Weights of a small mixture-of-experts language model, trained from scratch on English Wikipedia.
Size: 14 layers, width 256, vocabulary 26121, 35.5M parameters.
Training: a variant of SOAP for the experts, 258M tokens, 7877 steps.
Below are experts of layer 5 (counted from 0) of a mixture-of-experts language model. Rows are named up (a neuron's input weights, with its number) and show model dimensions 128-255. Each number is 128 + 24 x the weight over its row's rms, rounded and kept within 0 to 255.
Before each expert's rows: "mostly gets" lists some tokens that are sent to it at least half of the time; "gets" lists some tokens that make up at least twice as much of what it gets as of all text. This comes from a sample of Wikipedia text that the model never trained on. Tokens count by the router's weight.

# expert 1
mostly gets: ":", " |", "|", ";", ") |", " |  |"
gets: " |", ":", "|", "-", ";", " | "
up0 [162 156 141  93 140 140 101 124 117 116 129 117 137 121 127 116 164 155 113 138 133 148 149 136 109 163 159 138 120 129 130  98 141 124 127 114 155  70 140 153 140 128 142 114 111 165 140 121  96 101 101 105 117 131 157 131 189  98  74 146 161 148 169 121 154  99 168 129 126 146 118 141  62 173 149 124 132 102 134 129  98 112 105 104  88 106 180  98 105 104 137 131 190 142 106 145 104  97 108 102 128 126 148 144 113 106 149  90 169 118 187 155 173 111 129 133 138 117 100 121 150 121 127  85 157  98 142  94]
up1 [108 157 136 118 106 126 173 121 122 135 109 166 108 142 132 111  83 134 168  99 142 124 162 127 116 108 145 117 140 116 112 170 140 149 127 115  95 115 125 148  59 106 119 145 124 104 125 131 159 145 137 115 130 155 101 115 101 155 144  79 143 147  99 111 101  94 114 105 129 143 106 132 152 111 143 102 183  91 110 162 107 103 162 152 118 117 157  96 161 115 113  98  83 168  97 125 115 121 122 147 134 130 167 173 151 132 101 191 109 143  98 103 138 132 153  73 111 126 153 109 109 122 154 114 144 122 109 152]
up2 [121  86 145 127 101 133 111 128 105 128 125 107 117 134 123 104  69 124 129 148  95 142 161 171  82 203  84 119 152 133 146 140  96 138 106 119 125 104 149 134 116 144 102 120 150 165 100  94 148 163 117 158 148 171 142  97 134 147 142 124 106 107 162  90 104 135 128 112 182 149 120 116 123 198 117 141 103 161 129  92 115 147 136 138 115 149 143 127  64  89 126 133 132 170 108 118 110 132 143 109 142 128  98 121 112  91 121 155 127 110 101 114 169 146 121  98 151 126 135 160  84 122 120  76 121 103  63 144]
up3 [176 115 121 133 115 151 138 108 174 123 137 111  85 112 167 123 139 145 115 143 100 119 137  87 110  96 151 105  95 151 155 110 126 145 164 148 135 125 125 127 137 108 136 140 108 154 119 116 109 125  97  85 139 130 122 154 117 102 150 144 147 149 109 185  82 118  88 111 114 130 136 166 135 155 145 132 134 162  66 160 131 143 130 113  73 137 130  94  87 130 112 131 120 109 126 125 117  74 138 110 101 135 127 141 134 151 190 167 151 125 142 125 141 112 110 126 159 103 157 116 137 136 125 118  87 117 126 147]
up4 [133 133 111 121 164  98 137 107 130 149 142 110 115 107 135 141  91 135 158 102 160 144 107 117 133 117 120 155 161  91 133 160 107 105 151 130 130 118 137  95 132 129 131 133 142 134 152 129 149  93 145 127 164 124  94 108 137 102 155 126 120  95 141  65  94 163 106  90 124 139 130 155 136 166 127 157 125 102 184  70 148 121 142  94 141 154 118 118 110 109 125 178 120 126 113 128 134 124 117 134 133 114 143 124 153 150 142 143 114 117 152 100 149 139 120 180 108 110 109 112 149 129  98 182 124 141 112 126]
up5 [116  86 112 176 104 145 173 137 115 125 125 108 129 133 151  96 169 124 128 125  97 111 161 120 127  91 131 166  90  85 130 158 128 105 129  76 122 118 165 118 118 128 148 135 134 122 110 124 114 152 128 153 119 123 136 104 159 130 126 141 114 123 132 108 130 146 130 105 113  93 129 113 152 123 104 150 135 145 150 151  91 146 137  81 111 104 165 163 134 151 127 166 126 120 157 110  87 137 106 142  98 114 132 124 133  99  85  97 187 163 126 121 128 143 102 110 148 114 102 162  85 135  94 112 110 144 144  95]
up6 [110  97 146 100 106 146 172 112 122  92 146 140 119 105 136 122 157 123 109 154 163 155  91 148 102 136  82 123 138 116 144 103 124  85 107 103 157 138 119 136 126  80  91 145 138 149 102 144 124 107 121 116 154  99 152 133 140  92 120 144 162 132 131 128 138 157 158 151 148 122 133 144 129 148 178  84 134 108 106 104  70 119  95 112 132 113  84  84 133  99 120 125 127  97 129 152 104 120 136 129 144  83 103 153 106 160 141 141 134 101 118 122 145 158 114 104 124 143 110 141 151 101 100 101 137 148  96 154]
up7 [121 130  84 149 113 145 103 116 174 149 129 114 135 156 112 122 111 126 151 121 105 110 120 105 146 107 119 107 142 116 112 107 131  56 159 102 105 131 142 121 139 140 178 135 110 172 165 113  94 168 140 132 127 142 144  99 141 122 151 151 152 123 133 111 135 108  67  96 123 121 116 125 128 118 127 105 105 124  90 131 131 157 160 132  99 107 124 116 165 149  96 114 109  95 149 162 101 122 113 130 116 127 132 109  99 116  52 144 152 143 129 160 108 122 145 176 118 125 139 133 108 119 115 138 119 109  96 127]
up8 [132  85 122 147 148 128 141 142 129 119 133 153 133 127 135 143  77 101 152 119 125 148  93 116  75  96 133 117 139 130 156 148 152 128 120 132 126  94  92  88 167 127 144 140 162 138 124 131 141 104 160 162 105 103 125 154 142 112 146 143 100 115 129 180 127 123 168  87 158 178 124 125 135 119 141 108 151 125 174 148 116 135 148 114 169 115 128 143 120 126 148  84 134 142 166 179 127  92 125 136 136 155 126 127 146 123 103 160 133 138 116 125 175 144 149 120 142 134 171 159 154 140 121 107 135 104 110 130]

# expert 2
mostly gets: ".", ")", "===", " =", ").", "s."
gets: ".", ")", ").", "===", "s.", "\""
up0 [114 138 135 143 113 145 137  74 165 130 137 154 154 174  91 159  94 125 122 126 134  84  92 135 127 119 126 147 161 107 164 106 146 139 126 108 160 151 146 144 166 106 103 134 118  92 136 116 121 125 106  91  93 121 101 171 153 168 128 127 117 169  77 118 119 144 141 141  70 115 151 130 102 152 104 146 142 121  95 138  79 105 141 101  96 123 127  90 121 139 131 108  72 162 122  81  62 134 102  93 143  93  99 157 170 133 147 157 107 109 121 115 136 158 139 131 139 152 120 152 105 135 121 162 127 119 132 157]
up1 [113 138 113 129 154  99 136 104 154 160 118 177 122 134 128  96  97  91 142 127 122 146 133 106 152 138 118 127 173  86 161 125 122 128 128  76 146 108  72 123 105 118 147 198  97  98 128 142 103 146 122 112 140  99 122 117 107 160 127 135 158 116 151 159 113 136 120 107 152 155 103 113 175 140  93 136 109  84  76 105 140  94 124 122 163 106 131 126 130 133 137 126 169 178 124 108 144 122 112  98 123 117  94 120 192 188 141 116 147 112 122 167 103 128 108 152 114 134 131 147 165 107 109 187 106  98 133 132]
up2 [115 123 125 119 141  99 182 137 156 123 112 123 128 107 141 124 118 130 112 151 154 125 136 196 124  96  72 156 139 158 122 107 129 132 137 141 104 113  73 131 109 127  96 136 135 137 140 117 138 152 110 143 109  91 159 143 145  93 107 115  90 137 165 135 128 122  95 141  97 115 141  61 124  60 164  97 146 139  81  74 153 113 125 130 113 137 101 123 128 137 122 129 129 113 143 126  68 160 133 135 104 143 141 102 115 139 152 136 134 122  87 130 125 144 146 121 134 119 154  92 128 134 159 158 126 104 160  90]
up3 [134 145 142 121 120  81 122 102 153 103 110 128 103 125 118 137 121 106 161 100 156 138 121  96 119 135 116 136 168 159 134 112 100 132 143  81 141 185 125 102 128 115 130 127  96 120 112 128 156 138 118 153 154  80  93 106 149 155 113  97 166  83 135 115 120 157 150 130 128  70 122 100 148 133 107 159 133 137  76 123 170 123 136  63 143 100 118 150 113 120 159 170 128 116 128 119 143 145 165 161 144 125 133  90 118  73 132 127 143 109 111 102 139 105 124 168 108 124 141 142 205 115 172 141 145  96 118  98]
up4 [135 141 121 139  97 114 148 146 145 120 116 140 186 119 160 141 105 108  88  77 120  99 145 173 157 164 147 119 124 149 149 115 114 107 138  99 153  63 132  96 105 150 108 144 134 106 149 157  84 119 120 130 149 155 138 156 114 126 114 124 115 143 134 102 151 120 127 128  76 172  90 128  93 155 108 165 157 115 113 128 127 138 137 124 110 116 161 128 124  87 147 110 137 131 119 124 150 138 104  90 128 145 133 143 161 126 159 154 139 142 132 139 104 118 119  91 152  85 109 130  99  70 102 113 147  83 141 138]
up5 [135 126 123 122 138 109 160 157 132  97 131 125 113 147 122  97 119 116 120 137 113 139 151 155 117  91 113 124 120 111 126 132 158 168 112 138 139 150  90 119 109 148 165 109 161 126 112 112 119 134 128 109 154 137 129 153 123 153 133 121 137  90 159 108 104 117 144 117 115 124 139 135 149 123  97 132 132 148 127 102 128 155 158 203 154 127  94  99  99 119 123 115 114 151 138 125 115 153 114 144 119 150 116 171 144 128 185 191 190 117 101 106  84 160 102 112 136 109 167 152 157 115 128 119 168  83 162  88]
up6 [113  98 104 125 154  98 116 119 126 112 134 132 135 131 116 124 108 118 128 142 114 154  83 123 143 113 106 102 109 122 122 174 126 144 165 117 149 153 134 118 123 119 125 152 130 152  91 140 123 157 156 116 124 129 162 121  99 134 132 124 140 128 156  80  88  92 124 150 127 131 129 124 131 111 112 135 163 130  62  77 135 165 145 149 143 135 140 109 117 141 128 142 152 145 172 152 149 137 130 130 159 130 113 107  99 140 153 115 137 164 107 109  76 106 142 170 139 113 160  84  97 126 143 138 129 118 119 135]
up7 [126 109 128 137 102  99 123 132 139 165 121 105  95 111 170 135 144 119 124 145 115  83 101  81 127 126 108 114 132 153 117 164 119 159  82 122 125 143  37  87 136 155 141 120 179  77 100  84 142 134 134 182 131 116 130 116 118 111 158  94 168 149 159 162 165 148 132 134 126 141 126 139 119 132 109 122 154 139 166 120 142 159 158 110 119 156  63 122 108  70 113  93 127 128 127 108 127 142 117 140 129 142 148 111 165 150 127 103 150 128 142 157 182 109 135  96 108 114 142 117 107 107 165 137 154 118 124 142]
up8 [112 102 131 177 144 119 154 101 163 111 130  94  92 100 151  88  90 131 122 121 123 158 110 130 127 150 132 132 120  97  89 152 127 105 128 114 144  92  93 135 107 128  87 131 103 134 184 131 126 101 103  95 121 157 124 109 147 145 125 137 145 102 174  86 111 167 138 118 119 174 105 157 136 149  94 108 109 122 110 150 181 138 124 137 124 183 117  95 122 144 113 121 120 145 131 130 110 132  77 139 129 113 140 100  96 158 114 148 163 156 130 141  92 159  90 133 121 128 170 131 129 111 114  83 114 138  82 130]

# expert 3
mostly gets: "\n", " P", " D", " S", " N", " M"
gets: "\n", "\n\n", "1", "2", " P", " D"
up0 [107 121 125 108 139 148 135 133 115 108 117 155 127 110 163 141 154 166 152 137 119 151 168 122 106 142 112 134 131 166 173 115 133 136 110 132 131 104 121  69 115 134 122 151 173  71  87 116 180 158 155 139 124  97 201 148  87 140 129 137 170 180 135 144 128 137 160 112 116 138 137 103 130 141 131 148 110 164 189  89 128 134 131  75 129 127  99 157 140 151 168 124 117 119 107  91 102 136 137 158  98 168 141 133 128 117 105 164 109 144 113 120  67 122 153 100 154 129 130 106 135  99 156 146 118 133 110 152]
up1 [115 151 157 131 129 156 137 126 131  93 103 114 115 117 107 142 126 114  90 113 154 151 111 138 109 116 138 130 138 152 154 164 165 135 160 135 117  98 130  87  97 159 161 116 133  95  71 167 123 118  86 127 128 136 148 115 118 154 135 140 144 109 158 180 129 118 142 136 119 126 141 153 166 128 139  81 118 126 146 106 123  76  77 129  92 126 141 150 159 117 125 127  84 136 135 133 136 115 147 122 161 149 144 129 169 149 143 102 144 157 159  86 146 153 123 150 146 130 149 128 138 102 115 136 135 126 143 119]
up2 [135 140 131 126 128 126 148 155 137 157 168 150 132 136 114 128 126 150 127 142  67 119 102 125 120  93 147 127 124 150 112 188 142 127  84 108 109 101 130 144 134 131 105 166 117 141 174 144  97  84 142 152 147 109 140 114 117  78 104 144 129 125 116 165  95 133 128 106  69 184 134  90 175 123 114 117 151  99  84 120 138 149 104 117 118 133 165 139 125 147 156  80 146 161 144  90 115 140 131 130 134 152 136 156 103 123 128 105  96 102 145 153 106 121 126 105 127 132 124 115 128  85 137 143 160  81 111 101]
up3 [138 117 167 128 111 168 122 146  95 112 121 169 161 114 100 116 113 125 155 134  90 110 146 128 105 149 166 121 171 121  98 127 129 144 107 122 147 116 128 171 113  87 143 142 127 121 126  87 156 163 132 169 109 103 102 134 172 123 155 121 167 177 133 134 110 126  95 153 134 115 140 144 119 156 169 144 125  94 141 105 107 143 130 116 120 133 160 104  86 119  67 166 112 146 134 132  93  97 127 152  96 106  96 108 104 102 124 149 179 124 114 111 123 144 133 135 144 106 142 128 144 130  95 123 158 120 155 129]
up4 [149 148 133 109 132 144  76 136 142 140 119 124 108 172 124 134 110 131  98 102  88  97 118 125 126 154  76 123 106 130 132  92 125 136 112 141 121 129 150 127  77 139 150 142 109 129 117 127 119 168  93 105 140  70 120 102 141 126 122 127 151 144 115  93 120 120 141 119  93 138 136 134 102 137 122 133 129 155 146 128 158 115 121 143  60 102 141 120 128 159 147 146 108 113 139 131 146 111 127 100  99  81 145 142 143 108 154 119 122 149 117  98 112 160 113 126 131  86 160 130 117 101 145 110 138 165 123 133]
up5 [ 79  74  98  99 138  95 140  88 147 118 110 143 136 104 121 122 154 103 140  72 136 126 109 140 108 132 146 162 139 120 117 137  77 143 135 111 108 113 104 146 121 180 113 129 124 137 147  89 154 100 134 138 139 124 139 128 115  79 132 122 143  97 143 119 130 156 145 170 136 127 119 157 151 138 168 133 133 128 137 142  91 113 108 133 119  84 147 113  91 168 113 120  83 152 119 167 109 122 153 127  79 128 131 105 114 132 113 108  60 133 177 125 154 112 149 132 117 131 146 134 174 119 131 155  91 150 148 146]
up6 [140 135 128 189 115 141 136  93 153 136 155 139 124 140 151 124 184 150 142 105 133  83 142 165 112 114 141 173 139 102 164 122  96 136 128  92 165 126 120 135  93  93 119 122 114 105 109  95 105 101 145 142 134  94 117  71 119  95 155 116 132  86 144 112  98 122 120 142 114 103 126 129 120  86 109 134 148  97 135 177 128  62 110 153 117 110 151  96 108 122 115 150 155  86 154 102 139 111 158 126 146 141 153 156 103 107 144 123 133 135 146 144 121 143 156 116 157 130 132 148 108 115 130 132 172 126 135 127]
up7 [113 105  73 148 102  89 124 142 159 138 134 149 132 129 112  91 140 128 139 128 123 177 119 161 131 113 151 121 142 125 160 130 163 111 147  96 110 126 129 142 129 141 143  92 145 139 120 112 150  84  96 125 129 184 158 132 164 109 122 115 141 126  79  93 117 133 118 113 122 165 145 129 125  85  91 132 134 101  82 137 132 137  80 109 105  63 107  53 100 142 136 107 115 110 129 139  76 158 132 115 153 158 159  99 147 128  86 149 167  98 161 123 116  88 164 158 137 152  82 134 130 136 137 124 132  91 152 125]
up8 [126 113 114 109 137 147 117 136 135 144 137 122 121 146  88 131 163 152 120  79  96 153 123  97 141 110 128 122 114  78 116 128 140 183 128 149 124 159  82 165 125 105 180 156 112 110 113 149  83 119 149 111  82 173 137 157 128 127 152 120 121 123 166 133 139  91 115 156 142 120 169 198 142 134 166 154 145 104  86 143 138 150  91 128 160 176 152 135 124 130  88 133 118 120 120 148 163  74 129 195 112 120 124 104 117 132 147  98 137 126  97 115 126  97 123 126 111 163 137 133 114 143 101 122 100  98  92 127]

# expert 7
mostly gets: "| ", " | ", ", ", "–", "/", "- "
gets: " | ", "–", " ", ", ", ",", "| "
up0 [110 144  75  89 145 105 148 136 162 117 123 135 138 123 100 133 136 158  86 113 110  98 109 111 128 117 161 169 177 168 151 143  79 146 146 172 106  86 133  95 112 150 106 151 122 157 134 121 134  92 114 109 121 117 172 153 118 125 128 116 147  80 194 122 134 159 118 129 137 101  94 173  83 130  91 138 119  90 131 142 120 126 105 119 114 151 120 122  88 108 114 149 129 113 118 108  74 154 125  97  93 104 163  91  91  81 127 113 135 140 128 100 117 127 149 146 165 125 137 100 112 160 146 112 130 144 106 125]
up1 [ 90 151 134 131 164 120 161 151 138  93 138 107 125 160 157 130 133 101 134 177 155 151  90 108 115 105 110 135 179 140 151 121 108 104  92  95 105  93 114 149 136 125 126 122 167 146 156 154 143 146 102 117 134 155 114  98 144  97 127 112 184 110 162 160 111 113 180 132 143 124 122 142 112 168 118 108 109 162  63 108 118 157 120 120 145 137  98 148 112 103 146 169 150 163 135 105 146 141 130 109  73 112 168 123 170  90 128 142 125 115 117 108 156 131  98 120 150 101 110  98 108 135 103 140 108 130 108  82]
up2 [110 140 142 164 121 115 116 114 140 117 144 158 140 110 110 123 135 174 154 148 123 116 121 111 142 155 103  80 212 127 110 137 158  83  94 145 102 106 127 131 139 120 143 155 142 125 111 135 132 115 119 133 112 114 158 136 147 131 147 156 148  77 130 134 134 135 139 116 101 144 156 154 116 130 120 165 136 120 112 127 114 121 152  93 130 102 134 140 119 110 131 143 133  62 101 127 119  83 141 192 163 120 106 114  82 124 165 147 156 116 116 172 130  85 170 139 104 155 185 138 150 183 172 137 132 140 165 111]
up3 [149 107 180 110 132 138 140  91 136 133 166 127 155 142 115  97 111  97 145 129  80 130 147  97 123 123 117  72  92 111 126 136 137 140 131 125 134 134 105 133 118 121 154 113 124  70 113 164 108 111 112 155 111 122 118 127 138 116 136 112 170 152 126 153 149 140 168 186 109 149 136 116 102 161 127  89 156 167  93 112 155 143 137 157 129 144  91 150 139 126 130 173 116 132 128 115 196 125 124 128 115 122 126 130 108 121 142 193 129 145 140 137 159 149  87 120 144 133 103 162 148 161 108 127 113 146  97 108]
up4 [146 141 154 136 137 148 155 143 157 107 123  90 159  74  98 129 146 132 139 137 127 110 103  95  76 109 118 126 143  75 133 135 192 153 125 126 125 120 121  92 138 175 125 130 113 115 150  95 137 162 123 152 147 103 139 123 132 147 110  88 121 115 137 122 109 160 120 113 117 161  95 123 111 123 160 159  96 156 105 119 149 154 101 126  93 158 163 123 120 140 126 148 136 112 131 100 181 120 141 137  89 123 182 146  79 158 133 162 119 132 176 119  96 119 122  98 127 107 125 156 137  97 111 145 115 113 138 136]
up5 [114 101 110 120 162 135 151 130 135 161 155 131 146 115 106 141  84  96 135 157 145 157 114 142 136 119 125 110 121 162 177  80 136 102 115 155 156 104 112 108 107 125 141 163 106 171  75 103 149 123 117 131 145 148 123 159 129 139 133 132 106 139 109 110 114 106 138 120 132 119  99 141 145 134 146 177 155 111 148 145 118 118 136 112 138 103 140 119 108 167 152 163 110 164 199  92 134 142 130  98 147 111 160 102 133 125 127 146 139 172 132 141 128 108 170 141 117  85 106 153 125 117 126 133 120 132 154 105]
up6 [131 115  96 102 132 127 155 142 134 169 157 117 170  94 120 137  90 142 127 132  87 160 128 117  98 125 146 129 146 147  87 110 145 146  87  80 139 102 175 168 148  99 104  83 152 133 114  96 155 129 133 147 142 146 137  96 106 129 120 137  83 159  79 129  98 136 138 120 123 103 158 165 146 128 123  64 145  84 158  97 109 171 103 130  75 121  99 150 154 163 142 121 150 123  99 135 129 171 170 134 121 142 134 104 138 180 142 133 121 118 139 114 154 146 140 123 122 147 110 161 138 118 119 164 129 137 152 106]
up7 [162 119 116 127 134  80 162 137 111 167 137 131 119  81 141 172 131 107  92 111 133 144 110  97 111 153 188 103 156 103 133 156 116 123  80 116 121 122 140 113 110 145 131 122 114 168 150 115 131 117 103  87  88 150 134 115  90 125 139 107  94  79 133 124 136 126 103 161 105 144  95 132 163 149 118 148 138 102 133 138 129 152 135 112 109 142 116 118 110 169 111 137 150 136  99 145 145 117 112 113 117 114 122 103 130 106 107 181 114 117 149 141 123 149  81 142 117 121  93 102 146 143 146 123 143 168 152  83]
up8 [144 189 144  93 160 151 136 124  83 100 102 129 128 105 125 115 118 145 118 117  94 162 143 166  71 132 113 102 140 132 138 157 120 122 157 134 105 115 107 100 120 164 118 134 133  85 126 131 126 169 161 140 115 135 141 113 108 111 143 140 181 162 133 131 151 128 124 137 109 152 115 147 163 168 115 104 147  99 103 109 111 111 123 114 113 118 152 129 128 137 139 155 181 103 130 114 130 106 103 167 151 108 132 126 138 102 128 140 154 121 112 147  97 148 132 100 125 109 130 157  84 121 156 157 175 167 151 137]

# expert 6
mostly gets: "0", "6", "5", "3", "7", "4"
gets: "1", "2", "0", "3", "4", "5"
up0 [141 132 163 112 122 103  79 100 150 165 148 123 162 103 116 147 115 137 108 108 128 164 138 167 117 155 112 120 146 153 119  99 132 134 113 136 119 116 106 144 145 118 141 140 160 161 144 132 129 116 129 121 146 127 136 128 125 125  96 110 125 136 171  67 129 154 140 158 121 122  81 109 115 129 142 121 182 174 117  75 131 162 108 108 112 141 127 149  96 118 114 180 123 167 116 151 155 167 140 113 126 172 112  79 140 167 136 154 151 121 108 128 145 112 125 135 117 117 123 129 123 143 109 157 169 120 163 159]
up1 [144 193 109 161 130  98 119 143 140 114 138 156 115 146 138 106 128 107  92 125 149 121 142 102 120 156 129 132 145 106 130 108 161 168  95  78 132  66 137 135 130  93 139 106 139 130 136 144 146 143 117  99 112 122 100 143 150 125 132 116 128 161  99 127 105 114 125 111 164 113 133 127 100 145 134 119 187 122 147 167 128 144 137 100 156 153 139 112 150 153 105  98 146 158 132 102  84 140 153  79 121 113 115 159 131 160 126 146 110 135 121 136 131 112 130 106 117 136 105 125 131 182 104 134  90 128 119 138]
up2 [134 121 108  93 119 146 152  68 117 127 137 157 101 137 154 138 134 146 142 112 120 115 139 126 149 113 137 141 197 140 146  72 112 161 114  91 115  71 111 114 145 138  95 149 134 110 106 145 133  62 138 125 130  79 135 178 116 138 130 139 130 115 192 161 100 131 132 162 161 108 171 110 169 116 141 140 151  82  94 100 130 125 102  94 125 128 119 152  79 136 130 154 141 125 158 135 153  83 151 109 112 129 144 149 137 117 132 137 121 105 130 124 155 102 141 106 178 122 132 120 150 117 137 118 117 149 121 104]
up3 [114 121 133 140 111 140 154 151 137 189 108 144 190 166 131  96  82 180 112 103 131 147 144  81 162 128 144 119  71 133 173 122 116  80 125 127 150  90 164 148 124  97 139  84 125 133 136  99 127 128 111 124 151  94 120 110  92 156 183 115 146 114 144  88 131 127 120 108 121 123 179 149 112 126 144 141 101 169 149 130 115  98 150 152 101  81 152 126 151 171 108 142 148 127 180 141 107 120 163 109 143  95 118 145 101 132 131 146 128 172 146 158 107  91 129 130 129 122 140 143 107 124 143 139 162 114 112  89]
up4 [ 97 150 153  87 190 160 141 141 143 130 134  90  93  89 124 136 147 127 136 112 166 186  93 117 133 148 120  92  56 117  92 125 128 138 133 120 151 158 148  96 136  76 168 153 146 120 103 121 129 115 120 142 112 133 131 102 133 191 140 130  98 133 124 133  84 166 117  84 111 109 135 147 121 117 126 117 152 176 133 129 113 125 172  93 146 137 111 116 130 152 127 144 146 122 106 124  95 127 141 105  98  97 131  97 149 116 130 108  83 127 122 119 158 156 153 142 116 170 170 139 179 123 106 116 119  87  93 138]
up5 [131 126 101 137 162 131 113  93  97 118 108 161 103 142 100 114 109 105 124 110  91 150 127 170 150 143 142 133  67 111 119  72 121 124 133 121 108 139 149 181 189 130 122 125 173 125 112 142 176 106 153  92 132 143 152 132 117 115  97  76 158  96 161 112 122 112 101 140  85 132 124 124 114 172 138 177 162 151 128 110 148 100 117 145  89 129 156 134 160 145 156 158  81 117 128 105 129 147 139 127  98 143 161 142 112 116 119 124 122 152 134 169 147 136 143 104 125 126 141  82  94 143 135 116 137 136 147 132]
up6 [124 105 118 108 141 172  90 119 114 106 102 111 104 148 102 120  95 115 125 129 120  94 134 143 143 110 149 132 127 134 117 105 169 103 113 130 125  91 121 130 141 125 131  89 126 104  78 107 156 130 139 103 122 108 118 130  98 129 121 162 134 108 126  86 132 156 132 135 132 127 137 147 105 119 138 118 120 120 141 108 167 118 137 111 127 106 125 129 106 136 142 150 138 136 145 116 117 123  80 186  99 157 120 162  99 164 121 131 151 146 147 147 187 107 138 182 126 157 176 112 143 153 148  99 151 113 153  92]
up7 [127 128 111 116 105 104  91 131 111 137  80 105 135 118  84 114  97 129 119 127 101 190 101 153 119  68 154 116 160 134 151 132 166 136 103 161 143 134 105 123  96 122 153 112 131 145 136  96 182 104 107  81 128 120 136 118 124 175 144 166 203 153 135 141 148 148  96 112 161 121 136 126 130 120  90 147 150 126 190 140  84 160 110 137 110 115 111  96 150 131 114 155 152 110 117 190  89 155 128 129 108 163 155 121 122  90 142 143 106 129 121 136  95 104 120  93 111 133 139  86 152 124 131 140 118  99 123 119]
up8 [116 126 130 135 155 118  99 101 133 161 118 123 121  99  92 154 106 171 129 151  87 133 149 134 141 160 115 132 171 131 117 100 154 110  99 114 127 174 109  84 160 125 100 118 113 121 111 105 159 132 118 145 129 160 153 161 141 131 109 109 106 121 118 166 172 111 188 105 112 166  97 115 151 122  99 157 169 171 103 140 165 109 113 105  86  98 141 133 113 135  84 147  77  86 125 129 130 134 175 100 128 145 107 137 122 132 163 145 118 147 129 112 126 113 138 143 124 116 116 104 166 132 150 131 143 103 137 134]